config.yaml
d_expert: 96
norm: "rmsnorm"
norm_eps: 1e-05
beta2: 0.95
schedule: "wsd"
decay_fraction: 0.934
Below are experts of layer 4 (counted from 0) of a mixture-of-experts language model. Rows are named router (the router's row for the expert), gate (a neuron's input weights, with its number), up (a neuron's input weights, with its number), down (a neuron's output weights, with its number) and show model dimensions 0-255. Each number is 500 + 25 x the weight over its row's rms, rounded and kept within 0 to 999. Numbers have three digits each.
After each expert's rows: a language model's description of what the expert responds to; "raises" lists some tokens whose logits its average output raises strongly, later layers aside. This comes from a sample of Wikipedia text that the model never trained on.

# expert 61
router:544479466509459541470480535483508530505513488478476489484487468507515467440519498502557498495507499506533542504497473516497467533521509505499480464468449503524495512467528481500493525534480526475470503516498471465517491515532497535519521513537497481485509503512545482494508529494487495469492502516508463482515490474516516474508465447476531477486450512489555508504516498534496535480522477468517498501500466521502506544476502508506514529498488497496452471487509482503528519463505469504480490462549516504448473506536533504500472532499541477459499533542502512497473537526483500490493497474520450501477530482512490505479518507509504494526525529499549506533533499522496538523525505463527519501507448495476467474457500522427540527567495516487529526535486469497483535497451458
gate1:526551474501484466455454474499515476511435482476484520515497439505470470489482502524516485539494489509516480492506556526552501500524498527482521462480497509504466485493500454501523498482517512496501544496507493471495530496473524504523556500516536507529479511481487471518484518497468514525548513543536488544504522476535478528510514493513470518523516511529531525522543507449523489539547483469482500511483453478565436534548486488497504484509503498514492479470490498499497482532448479485502496496481500497499533522488510512552482540510545546496521511501502491491503521479432482503521475470444478499475510489477494492488508508491486516478516456494513493482521498452480491478509505448521479500518494451535500440503506476506498536470530501522488481477530492545500508489507504
up1:508492492501476459500527525466502496485517469478513511528457503516469477504496522482496504572462518547499518522487504545475534509516544511493488498474511482517512534529516563483491506500483532507501521527508486526465455489500511502496501475499519498489494536546543456493501527547506480493497515478485507483520508477507461493525505513509478517512507493534531508513483561504503494495486426487509529445480498505469503513505499492518565521480511518469508490494482491500527527554521508520496490543518502480454473490514507500515504542459492517543485472475499518483498532528508535489492478483527504557470527480483512448489476509486494482493459429503496523499459433469489507547501520497508530482505485510514497462500499534452551525511557532495504482519527457517482494551528497
down1:466524505476514495481528484499487491476539472513476509481510525481481487494510487516489495496504495467511473495500482525518511535445478507464525496503463498523542498518482488572506499474537513530479513492485529524462530540481517521479553533513489517505499494540493463472545487500515483493515501522490453515448502524512531505468498470536499469474511507471538533522500514474543504504470496523517431497478466497498506489489474496503534537493484492477505489526512514456507513475518561499536485510527489463547499459465531461490485494541501518506533529496510501513540476501521497484489514538529509511512518468443516434494462495468506512477514511468473482477495533435514517494526569513466495481523526499500517518511485503526529566487491502445470498470504537488512502466525534
What it handles: Mid-word consonant pieces c, z, qu, ac inside names and Latin-derived words, such as Quercus, Arizona, Aesculapian, capacity.
raises: "er", "i", "el", "in", "ar"

# expert 20
router:491483505488466531546528535499532534504460464525543508471505462545499548511492485501441538514508479547495503550480555489491500513512536510532481479501516490441508524452485474480455492471489489509500481531488460502452543483462513465490501459501504490491519464494458515516502493476530530501511473556505502507513474521510481524505507506451479505491487460497479520553530485498526512526487492481524501522469501470532532512572509512490483537509468482459468454504506534562485501535523537498464497475514510492503525479510510530484497505495541534513528496518490504541504512475486517501515489473481487479488552508464502541508533528529526501533492463501510483490492481489506476433520499506508469459492489511520487540454484476495479505498498478498534493478526482489481506526487481
gate0:511501509532487497482521510499514531480557480527519506468517470545514511459475523462510513491515502532501541493475503492525509497509485485482513472467465498508504474472495511505515464474521488486518497511525469513457534479496517476484458526479516537501529552505520513497493487520505517543503512469479483529527493479519477531461522522441497463521494489519517548511479495533479519515476483503506510480443495504548532505516462503485421506500505456524494524485487491492480474505545521557476531523487509532497505480486506522536508518512525510488438416533471504523483481519477513511503440511510436497480508503463511535483507503506505508522516504554496490510448502491537503480506529527487495498480502561517511510495436450485507503512524535562513514532487498500483469502499498
up0:502501484464532517451509503500500452449509487523476506507474455505465492476488491524492472529442479483513497525504532505473488472519540512455436466499510530497462498522474503505510522504534499561487518510482520453511495462546466495460526485521497486498524475518504504482501486504499436497495517513528515505536500473508567539483495495502536490470508523465485476540511514504502549490495513506499466481507491491519509533541489476524474463514482483483484507459478504489491493507486483461465465501521478512505452512457490499483455524536455505469461486518568405523505459512493516486482561491517529491513512461494518493467495501477493521505490543515508525510508475496475501488480521527513501503538519504522492535512487476500487462468534472475486488482495479523542489498467505
down0:467514488504508533492519509509482493522493493497466462491491532520506575495468489467488515497472490490486469474500493476509516539473496517499553526492474473499506471571499533525468469515519499475506487526495513527466489535480501525492518439494491539506498503546495517501554525566477522461537500528493466505472524458505515541484439488544470493479485477495518467483446481508514500495493490502497471514514477507484525538467514507461560509522501485521530489501484521533514516517488511527518497531507486480504524487528528480531481537508463498489483478462527475516535499561496494503477496470505542466486466475500533505455502542481497486512511550454534531518526493504469529444470499495524487454532485496498544478491515489492506502437533470521514499527512488500485510502499514
What it handles: Syllable pieces like ol, al, igh, col inside words, such as g-ol-fer, G-ol-gi, metab-ol-ism, ne-igh-bouring.
raises: "t", "an", "id", "m", "i", "ly"

# expert 10
router:482502465464550490493511487538479505470504498506502512522535531507504487504503506503463537469526472516480525466519477511544540507484489473472513484516511464515494462504515521544532455536526484521461471511522481501523486541487523499495466520561494482532499495512457490537526499448473501512468448527494513479519507490502504523458541474511471519529507520494468551505530474500472503526476517532536534481488509540463551526464458513478538490494510489491459474499481526459552471477528487489515503490487512479517462489481486473476501527517537514442531459530530500501519527490484509532489478492476524520522522468512523494491515512484475498502523500486460505499495517522460521533531526523499503537485506484455488497481542521486514513451473499492481486455477461491549463481549486
gate1:504450489510509508507481526503495459499518527514509500543536499512525507441472499464457479536461523439530516507514519546453497499450534501518499505517512507486540464474494488502518503442517487460479458472509503511526495536499482498538514501462516468512496479479459507499463542531495517486535517505525488482519515463467454495490501495488532477524532461531543493517514512498538501481511518456490527472477502492509484530474508501490483488525515561497514481502499485499518548438517485477488535456510500538514494486517505502502451477530534503503475483532451461490534538533471479511508475510500447482480483539530549476491516484496522465529522534521524513457487487499479530483500502468471518501496535519527508511513520468505566479494529479534492458478495508487507479498496513
up1:467533476451476528524484461530498481544498502455455491516515544460529483477534516506514507502516500461481473515502495496511507463482507516500504508506546555522466475493511503488501474480464491490511492493487529498466483495505517517497509505501505504481526502484522506471473527524471497560537538462501483476502505534480489467478478500493498504469515528480484532480488467490497524481460500493491489492459500536509544491497489504469467518500485516476553496476566523456528539447506488559507508497499489457504523434456517500465522477555451477499478527547528460513449469461492494527509518483463486502485534473469499505526485498476530449478534522518473509515478531490489504499469534527492449501474497480494540484445497500518490481511496502496521514505493483502493482465504556
down1:480498533447525498503476476523485460560497476484451467489483549485516536493545495473515499509500520495500527532510553538526491485508483473519510499501528525522463484499530472490526494545563511495487518488472485537502520494471506527507520512506521493477479511458530492459489544478486509505524491487500499479551500499502502467429460464522489494518454522547507557493526542523522520474475534524512497553507503478475526494475485464504515453488490502483556449456488490476503484547519488524516503507511530461493489547528484484512512493523491500483490458529527506498482533474517471514480503509490533498510495496489492505478481505544475518491498504504518535532470483488450506507532497516536502540464526487522437506498449518507501530531512527527483492525488482548477518488488514
What it handles: Last two digits of a year after 19 or 20, in dates, tables and ranges, like 2006, 1936, 2017; also century.
raises: ",", ".", "–", "-", ":", " –"

# expert 28
router:528494503511472533491490501526518503514494512504550531511505481511512530501484459502538528471516474495533571494493448475480494507476536490467516512495467516469468492493506465456468494531475464494506483537511498514516491468532480485519501467487492496465490451529490534512484484519500505505468486529512476493544472486520525503457514537501466484474484473484517490517509502487540493463479515447465489538541540477497498439495507465489504510502515490494468531496489454507457520547533512486499472492484539502498482502475534493472519476504504481495494492506510506531515498504522515541486494442517515475517486506498460538487484495452515482493461523475533513431517516516470458480453532491529527488493478536551519499529477522535483533546513536528543493463548480448490514526488495
gate1:497530519544498496503483470507526481412483503491522514489508449506487567512452510499494488517492483524531499501528477538510504496512499529500480537496486541527501502502518489452545473523503526492499490492511460530480513526505531494473500476498507494473544490485504485515504505490483420531522502457487458503499542501447480511481496541484495503499501493499529533535517535454484479507481538513477501509514531504515470438487469460468546503479492498498489475510480522501469497465500533506524518510513511491502509484453533504490530520515498467512480512529495472481486508485504469554486496496484529471474518505515512530473466506492466516494538492489501491551552503531486519521478529468497486508494530536483495427528462514502454495531457437515483481451516475522525489459509520
up1:512543471517491546558491528481518475513482464484476551490483491516499516491476503515497538461493489456519521486505522491459534540513443496511463490512510429510496478488479518524520538493536528488502501505516500511529489486465519477545514499509493500481513504473469474539541464461487490507456491528485533507525440517538518547502539448468488539507450529558475475485479494505506500506482502515532508499521501472499547499484472458523500489510519527528505528510515475510499503486455525492492520484536488467501437532478468530472462551523461496514516503513512502518513499481493485425516489470496465507485514439515481471487482525514515508506539521523494500511479479533505502532526498459470500490500515467501482517481526512520477507498487518514504494531483509522531559494516499
down1:507514511490465479480528527462461494505472510515470520512531488484495504507470450486506541551470530486494467504478487491503467440468517479525521460474493502530500508468502477488512562535504487505494467522441483476508461481483493502518481527452498485510504494521500491485545529504483544540496498465496502530508484496498487481473531496551459489517515515491462526473470493490542503537476497457464508511486510525524511493496486494447515516500481505511498481466479484557510460465482510519506508479475540474513491517472519529519460497548481499547490503522475530499514511489505528497506501456462459473541501519529479486513487503496457443501530489500484493523494505466453508519471499483521486515495478478476497495518500535467410504514548499541497481459442468491482529503491476
What it handles: Word-internal pieces after a first letter or syllable, like ron in frontal and Chronicle, t in voltage, ec in subspecies.
raises: "it", "os", "i"

# expert 31
router:524502484523492527496525483527529482484514496474491466541518554497494531528508469461463481522508470525494517476527522462509509530522483516557511535516484466499509515492493508492449469549500490541545503489501492509501498487464524470451519540500489494488489473479465481529510483488497472517543513527521546516452496509502468543464510460532469480475474531499495486476489473505523458435506511464529465515506516522481467505533507526497535517479515488506452487474465526481507480457466482471488523473530509530510533479567464521515464494494522477549519460528494515482512512548469483516536499452511520470482467518495476539478460517504491496519474512477481499497483452510501487514509480491505485447484492510514487465500512474523466459482450462508487480516472484493525483511485502
gate0:506468502518516492490495485498476481468499530492478526448471511484510512523521473485480509456524484497501503499492473512498537510521485505514458459478505487513470499525464508457506495504529476511468493529528504447490471517520485453501497520533485476508455458499515479512500548527523441491524507536507496472428456516476480467460502470515485508494510503475486471471489482472508528507475472482537499448520518511483492485474503524514515491500455531534475514480517466481478541514533507488531487496517468516474473495534542480522521475505498514498509500511498479467447510528480494511522477538413547471506474505517460517544463482540448474528487431504474540547527524501527505486459528491477513479493498518471523479487494529529513454533478484483531505509533494493487486509492514
up0:518552516495530486500524511472491518506479493518528499518512533511471505519474512509519505487471506494492449528480479507443476535529488540510480502460511487491504499505487462497474483530519513452501518465481511534496480465480509508518508476527484451476481513525494509533478488502488496455511523565473458504473466527498476516531493521487531467465485512514483494516491528510518505513538523475517492488524481499539465537511452546555519505530526536518473475512515446503519492494547497542501487574473505507490473512514494518516507517500553499482481483506511535507493502462510515503524546480500494470504530473523462522457434499513506479489533520529542478494521513508459497489495570475488481505527505465509503515518509533534515504473461524420507521481524476467529537508491505
down0:474512481509489485504506521494479458508512509488480476531507508525463509500462539476471492541436499538509467513535530524505477465487511489500471519515551507482511511511526485465487550509484505510501541478479530546517475501467499496520522490526542508502476519538481529511512464516498495488493533491537452490481530504470480460540488548492446448522501508545503494450471529515544459533469468514478486492536514513504479500504479476489554496511524520457484510452491439491560485537509519526525470503458494529454470497535472494476512482494484508520470521480562514518497516482489495493488468533464494531484517487510526537454531482492492519502464501509531509478499542463561492516511500545485489464493472472489486486523469495475497478495482524489492487508504508497476527485510494
What it handles: Symbols and digits inside coordinates, unit conversions and superscripts, such as km^{2}, 51°06′08″N, (°F), UTC+1 (CET).
raises: ".", "ed", "ud"

# expert 49
router:492462506558500471496504528504492478513492524506494502507519556507504519482521489500461511527529552458488477520478479460524526470483517494526530511520508492534504497495478538512483500495520532496501493489509483511475467494471472508482519489469505516511556486488458504484492484527514455537505531490506526481474500535525519518541573479482446525478496490492469498492502559486455494476493489552504504500485539508500479542514541536494522459505473491497486487480506515503496495448469451460514519519501470496463511468511492529480455502488482520561538489479497514504520532503476474485499490515468514483535470470467452484445484503517540500509499491514544539515480476528509541540472463518480517465485452527514499467511495530516475475472476513482475441502460529486505494540508517
gate0:467493515510473504508520433523513463513531498503522485475505507516507511454524505479484480477522443484525519518496497488530526521541508498519482539467491535498514568461436473477515493498468505481515479510487468514521517496472432467493469520537530565507497483521487494508516540499479456502492520510522526521468520541497473485500518506502514523511484533501479479528540459502503509494512494503525480513540507503486475500515511543530482427490518468525485516521519501514504486486506481514443503475468525518468512520490513530464495474512491494523499540462507504487535511503502542481526504477561489534497502536495531470493499514472474523448489450492517550498455466523509510514524503514469533544500479486524511482492501510484530456456466499450452516488501487469501514524498478
up0:533474536474475522496520467519475484478483504478523508485517468474499505480495475501475500516508497508521481534470483477490461486493515509460497465526498487505492507537528473503543514494500539513491512525446515514507482534526536472518506543492527507525470522467498492531539497553478479514501496504521509513545485502470484493479515493520515525456478511545528575508519484478481493559469488497498542495477513496480481490476488459487545525517485508446511444481469487513510495494484535486522485495544503504480409491494466496505533526515477536477460480504499429514494506521452473502479498507513465473512546451510506486511510503534497478488499503515497500483485486518525512494499472498446520501464505521510507554504572561471488481504522502509525515537500534492517500454510537
down0:486510507522526469520497538507497488484493471484515496547473517501482468513522503501498511541519538465457498476571508479473532487480567479520506515509507551495508522508513500497487538466502455489503531487499482470441491514520473520499520479486474485482442497486474482511520487515471496483504502509487484524498496485504533515517507503480514472526481464457470477463529437520508543490490507511463464501480506541529470507521470487508519493493557493531511513478525514497498512494520507500479509505499516490502544487510504509508529514502528445483514509469477498485534507483497552508480455534485433524450498515510534502531461467493486465503515486497495503519489483549493459545492508526479510494459582545546462480485476524470568525509474489476494496520495485540507497491457494
What it handles: Slashes, dashes, ampersands and brackets joining paired terms in tables, infoboxes and labels, such as +/-, R&B/Hip-Hop, AHFS/Drugs.com.
raises: "F", "S", "G", "C", "s", "T"

# expert 44
router:486498495518498480505485455538529512541482466483498469490483479540523518492513477506496508526524513513499501521520503524470473472489511522500518468495491484475512455531485535483508476492530452524470490467527505487543519524479494520526524497477526534489453496545457485478512482447501524471513485504474531466489527462539535507465473485521483502507479467528462475524491498481479490538525520522491459472496493494460526544457547518519471462477501456519472468509500492529531497512498483513488539505468523496528455488538505503473494468464537494477516480459522469482555506508469522507504519476523537466523486479465511481479472479475521474514520451495487519481454535531515525535476509484462531502494498524508487449494506470518469460531516490497523452503552488469464489540529523
gate1:501501470463469511454493504472489506476448491454470540449517481495503477531519514469472497468511462508461482453504507535459498509488463521530502458490535521501497459537499515460543512497452553495460531505475490494494486546546493511494511476499489486520475463507541503488487496486453491465480467508545532477520493481483490503480493480534497485532506536478508506484462519487499483494455540477522467463503511509473524531532513501541509486518497490511457533514501476503456478502489483531500468526461499556487486506506511501495484484522524524514473509519535504489478463485469494487518496473535496507490472529523493478511493533473490496507470494496555466511488508486515473480470476533505526463521527491538521550518563501545464517501514503535472518502543505450475511447497522
up1:514516504507503479525492512511479473497538474503505475518485523472491525514525535507480499444504495529467512455552544483505562512446496526491458475513522533533477458504507551494531528480464514474480505518488507521485522502498503518487473515470463518489466479484483520528516472519460515491478483495481516503507488465538510449519540446481469492477473526530501530459519537506494504515471515529476506485457502497507492475509494492512495485566509488514521492519442501514488516527514460504568491474505512545534511504448461493466512481522506507488524472481515501518508500489529501484482492516513512511455474518507487504492502480477495506526529500486498467458487465507465540497526469490484440485488453562489539560516502510496463508507470469450560519509503532508499490476491495
down1:520508470475512508513430528530538512508490513507498461526492538522486503516552492493531503493525480484510504498508495499499427443526480507479531509494548508478504504483502490444526498487516494474469525473473505491504491494504511449474526523514532520491479515496454518532538494466507523454512549484470457521508459492483481520526493497513516485455521486480506467472503490477420510509524504480496487556503518502533496522486504498505531501481487493499489526475484522455508494516461468518531528523459450518507482455508546475496523493492483531498509525489481526556524501502499511505506534512496499528482509464481519461481462502465471545488493467476553509469541504519453509485474475475482495503503471458492512507511497529468496471474427477528465491525517503504525473537503530
What it handles: Line breaks ending table rows or list lines, mainly the closing bar-plus-newline after headers and separator rows in Wikipedia tables.
raises: "|", "-", "|---|---|---|---|\n", "|---|---|---|\n", "|---|---|---|---"

# expert 43
router:518539528528501464494512498453523509501464478477482512459497498550539518519426504483485540529473511499503491542533517527544510540518504517479487490449519488548535515510522498451477488500578486493475532496500489484498482486473500503538476531480527484508560545491518479527466513495541516520489478488499465524490502480480489494498523510434504499500475483500487509468479531500490545463493483480475456501522517480493494499503483498502473521513474473549531539503477523484477541513495524529473498507531504504480539546547496512509491536545509510460514514476512504494482505497500490511497513527455503485506538569499536480497492484487525497484530464494545491545513476468514513515494493518477528511489494440522476504489497482490502472444486502541520532523528509517483466520485464
gate0:546548506517545473485509554484506542498490525511495493519546448495523502498487475479458527517487487510542507520496499479522497488492561526497486531473484537450514491541500528522463530498521498521451521496518506492542492484478472518481518531498538523489517515472541563523497497506494478458471487477501477503466497516510510505455485492472540457512516503478476485481516504521465491464590489556475446490499465473566488518514494510490477514489503508502525528513455485556464518506517561506517491483498538502495508509488452523505488526489511485461508474488491544481482512472498502504514490509498503491457535539470474487530487515491502555499491511496545512488507493473538520486481509478496517536468501484534468518513513470506491502487511528500495512491497493465548501484469474
up0:502516522473489492489544532467529489525522508510508497542519478488539484496472510487530516490508491542490520482516513507517523451509513458535466515487499529498537503523524513491548475557476457515535517516537513485492526504548502487550513555484465501529503493483495507470522473502531516494463483508479529516497492503501485530524535476465516515452551481560468474472509489534476534466503552494516505524496523480448525481529501498503510499468517489500532531513491519520471531497524522486477504518520500476528505477527492519527519519518543559472478479521516500499460495485482543551512480531498463488477475473468483525523495537523538479509490474523476487507485464483521514484494461510456492512477488493509476504481476450527438477486480504493511507463478529450466519515512563
down0:487495529460504496521518501505549486512465499454508524498526508498487507521484469534520547522492450563522496510506506481489487525523485473502541542487473493519528474510494523533508508493495525499465495496492522493524553510486521520505536508480513481499538528499471520489508480478482517516468502521516467501510503493488455514484466491472472473507484457459559514510519493513473493539488481530512471510520469557531507522453484469503477509479456496518541493474502396504515465512498556496478454504512490522471489507501533494520472489527458491481510528511491542542505462509490449489475492540510499516498541460466506527506538534470474494535486499482502538481478498508473477531489480500506484539483538508536516566503497507453481486449536522468486485500513522499490512509481503
What it handles: First piece of surnames or first names right after a given name in credit lists, such as Mitch Leigh, Bobby Moffett, Steve, Rob.
raises: "o", "on", "is", "-"

# expert 19
router:503508478540530479460482511534530526465494459539507528524523539543515490521504541545500472516492545504465474474489460465515520492528496495537507524520502465497522465493510522467515484466525499518466488486508523493505519510497485512541534536481463493529489482505481530482532496488509505506482525521484498476490524554526538458517550524539459514513461507509506471491509527474503521475496490497494509471521540483468519526514467548508455474506479510483475530510482521489482461501489460487528481514468467469472529482535514539489471556482505476518495494461469494518472523481488473521527535515529496474485456490482486498498506497442494527539516512533480543518472472534468501509516522538516528458477473526508471517489514470522494523460469486479504439541508508506490494552532514
gate0:464506502499515469542500463477528519545515463504498514487535484464518460522520515522500527532509530491496525538489493492509493510517480544485525515512480484507524477495433490431494461520504512524513526507486506521490482453504476516493513507496489511466517477492516456515518528487479476516518519538456501500503539507498506523494488495474500454548448479454489456463462491492485478551488518476487476447495464488477489528495528512540524562476492548519488522511451536448515493498485518495511512472528501492473492538535540516534474554499501547526444532494504513518510472490520514457489467498497472534499458476495500524510508522502506512493509528475511529488492492469439492507511481504532487497471508503544523498478491469508465444520462513494519502539492522497485499478487547
up0:487540486493522501528494502521469522502473514536515504518484557516503497491544460464501525477529521513496499474461523522543462471473492521489518497484462455499513465466492519502548567523497510478505491482522525530516511464474491510552510545519514471510482485464527513515457475542511517489442438509511534500500473528496467474510510511519509498535526511462519535459493523496499473522485476534499526513515490550508480459497521532473509530517495539492500510488493501503549493524510466508505474450512503507499472490492536460542533514499496539507523488464526520529491476510541477492507498494518506502536488510480527487519503492508500501521518532500523507489500474508492512497494499552523519524452502479487496479513487528444526432522490533507460502534486492480492561507455573
down0:508536491506496506505506437515522487532526466502484515515497498520504496505471543464463496501504472515479466485500453493493518496460493438453535516498501519467536508509515494509448492423504484531482467486533512488518518522501474473504469470487498477478495477498529497480504515504491501526505492523512511480504510497480500528527466482490524463502524491523456490543508486469526511497513507503507523510482529489495510483504517478546523498522495457495542496475497546407502513534471484510522473494515535476494436450503484501584485464500536511514482500477508511514490468521527522506435543492551522498513497463460519514535501476520513507496512484508512506510422543478516477468517499469453498498472461504511520498492499514509494515521455522499540517502473521541513509508528517
What it handles: En dashes, hyphens and minus signs between numbers in scores, season years and ranges, such as 6–1, 2023–24, 487–488.
raises: "1", "11", "14", "13", "2", "12"

# expert 57
router:535559512510530501452516487511493485490555499545498483530498526479531491525505475498480504504471490531487475465500467469547496503500451516531494476518488535513532496495518483462473520567523533514556476485493496530507478541508468509506485490529500480477449505521497478527475493456493469477470512495553489492489499532480466548508506477523488489536503515486479446491534540496472504513502514524513501521511547520476525504477516485496522556473554494499528482526488519520505453476459469506518462528526513498439506459531467529491485501508480481463490461472479492513540487479476538466488462489530508501491527502495480520490467485544484522497461497457488486514479483503532446475468532502538505492492501499492487500475539472532490521455484481494527532534521484501509500472502493
gate0:531543549494499511485518518436502486515492488489508518501483501508493494476496502524446484493492491483494485549503473508547511508472493483488542490539499537493505496495495502516481517479552508518459474523542524474461473517511468563507421535515450479516523487527546471434486525502489538511547472473472491510530505493489525499465506504462509484492504528487445515510514565469494517511477464481490530496468497494468515474470502517521461517471548518511509482472513487491520504475472542461489463499543508502517573467498504497510492497484528492499516542529484478476527474497477461490518504490477471474508501507517514496505494515483509484507520449466505531531502501493477469465473506471521517502496549503519512493522498496493530441473507483533456500499521479496478513462488545
up0:453468516474459493475486475530556463501477489497496499530510447453481530525479465473498515490493509478478470477492457456477457507450500525498482540488478517480506498468496510525522515516487497467504520475458489520448495462479515501473499495511500522494508527472522470508485494530504539494471491531504515483482484535475482493474487499518498516458547530499497529496502484490520496472497511482508491511478546557528462482550468545511494464511472496457545500538477515520500518512473502528493525477515504479456504522477512523498502480447553543465509494477521528512455536504479466500480486497483545538479523525534525486501509452540485496465492515464527510499508504503436503503521553531521500454489517511502489443442532505502505461495491503461526502516506495512504504510530493
down0:519494479491489495493504504457516513491528451545491465469552474498495474453513488501529452527468424511505532500493524488502471524465510531519467503496493489499476482498496518483472498472497473528512469499471472482555564513486534531504470478489542548485487476527489464481449471503524502505552488493512514508478520502501487504470547492478481506495502542534475488511479482528507504497528503505522508530489412462504498530511492548488498490499486513499493507474462516476539431536546453501468480510478490504495473503521537509516508517476499464547490463469504467525490493516496511499525518482462493444508492510524553493492506482454487519486499528512479519492503509484468501503520527497474533480533488504482525513485474501520484532531500439513499498489491498503529454528475455
What it handles: Space tokens right before numbers in infoboxes and tables, especially ages after age or aged, years, heights and statistics.
raises: "19", "20", "18", "13", "14", "3"

# expert 14
router:486500535489467474481500505469494459496514510501502530465449546485517469540511505523492495492520548480492473551461445464479511508500519482538510512490475476527492502473491528504527492469476495497528481501519489505531531486464539528532514507498518470489494478497530516481467456496511539486512474518488509466522463513539518509452462535532487502500501468517522503446497495474489521463500490493449448477481520444504530529508502463489542492492486497504490467517518515490509490505522476485485467506524521524504497511506523470487508482496513463413507508485556481464538502467539472509471515495513518482504455513490480502465456523511523527465506495537503477491489477547480496491502545483455527490509468531507519553499470567476512489510509511503534470493525454488513503468483470
gate0:502497452502480508472498461454517490499545509522462502500443494487505488495478501489472518513480502523519520493525452494519523530524470509528481530494488503515539507503490461513491487462486465529469495470524437492487489509496473460485487497522526518490523549489485477509482478497507484489504521526498527487456518510490497504481465526503463491465478495490496508490504522480504505496506486501498493459508497508497506477529529507482482477472498521488481523482567488467487462491491544519529538536533494541507472544487523517467509522528471512442559498493480487520453523479542512484498517499492489453534477516398510545506517500469521532534519498476534521546493541539481494453505476522475463519496472522515486534502489485533419507531532485504497541519489513475466489490506505
up0:472476449487501484467484486515511495493452488483488506510486487459488460562483490496515516497471532437468525486523505503465502496440515483497476468535497527456452509485511533495489537524533472514524490485483539501536524470511489505472506512492492508522510479553477483489533495483472465495509541499483510497519485504509457493502510528539516506507539447451488548507478436505471492499514509499511489507493529450528534515479526499506516505481545496475496520533541542523514505519507472511479506462488538515499502448496529447445471526488466476495476513476474465510469487491499488486477547504546476475498463470508559479485499487508504533513471513530513464493499462523532497507537495496471518473512489502494508470494461430480499506516468469509480480488483484548511513499481503
down0:485491469498506488480512501479485496509479540500527521544477511509501489487464531509523519496500480464481500492501499461498466502526514507490530450485545507462539497524511514463477529484491495545524503478448512523497481514515526492479561483532485499470532519483485529464533481476444448484509462487510426466482463502489539517510469463533499500497503516493483500512480506493500548526517547509547525495513513546523496495519511473465523514540533490481487499463470528476514504499492513458518505512499494499524463503470504466469544487502529470533491523462533472472487519507506533501530511475507517490538500534473490543535515517489497491452453514517494493486521443496547492518547479511517530494494506498494529512589513521484555514515545488527464517474473498488511516485504510
What it handles: Short middle pieces like us, as, p inside words after an initial consonant, such as m-us-ical, bon-us, ch-as-ing, Hel-p-mann.
raises: "her", "hes", "o", "es", "er", "ab"

# expert 39
router:469480565521511458537488537500512518509492472457528499494530505491475504553501472498489535519523473489510540501504491476518535553497509501523502490486514485509506549483466513528481492543479478517547488502524481493462469507522524499546502489475512474489486520512487511493493505444511520513524542496481484466497485501511470526531525487517492536473524523511504471494508492471513470476490554499510481526522496463504464480555469536500497492557490485522458530482468537482539550450516480483559496469516448510466462454529501474493505489472508508524472507528475499518524499506478504473502537485466527492473492471479439478492469498517506503523498537530485450543517502514514522476510475547513516469453505526454524501482517487511457475517460525482509515513475490482513498474466494
gate1:494516495544460469481472442487505506473513507503484518527478460509515458517510482556509524506520434533508543509503507505449526532496460500475521501452538494518523514531532522495486496511520517478451506535502475494520493466484472494531481536478510482424517457510492504532491462489503493523509527495519474531531516466487499505489560512494498518513517510460490509536474490508535511443504503527490482482504473518479508510507521525516495525502485506478520516508469463460486505469548478523546481497409505495485466495498462503478463448537507536499453484535510496497502478514469510490528497544502506490484510489501491472521515464452455487507557530483502480506514489491500493520510489511468503499477484466528558538507539505506503501513528510500529498486529484500500552500516521
up1:504528479489503550471503504466485464492536512493479519528506535497500501484497523499502516519525472487473530513513498499481490466510500503484485459467500498545515499477508484467550559499446542472498483484523501491478474525470515473500536488507468468524566483502483459457499501484484465481471505499487486509498473483503484473527504515464510513555493511492513491507509492475503455483473471489476521509528535546494502489477486516434495480503514474444502535467494493487512539459506489489511554502479511468478513488509470486506520523493506494496491515565521508476543493493503514468504526496458497525498513485474524504477518485420539490474491484484459491502548496499503492494453479513508498477500534522522544509528515434475493515414528498515548529487493466497485534559504493
down1:477515566516503523476457521466465507470516488474501447482517472512505498539487465521463488506539451508508528504503548451496508504496473496516477502525491501542495509485501526478517528528451516502505488526536482513457482505491491481471499497493455491536552505487538464475501511473528531499449524500487476508537516499492509538499515464509494466468476520526482494511533498528535484533485544484533486543546517527452476513514493490489491489532484516501486495480539517456515510485488475496497552478492509523477517506510471462507482490456434500466492506514496478520458459478499542506487465562483498488487507481492465523470498456518491554523508453503518492537509545489503508486471516491553471478474529494502521504489504511497482486497514491476501554479508568518500533492483493
What it handles: Byte pieces of Arabic, Chinese, Japanese and Cyrillic text, often names in parentheses, plus zero-width spaces before marriage dates.
raises: " ", ",", ".", "-"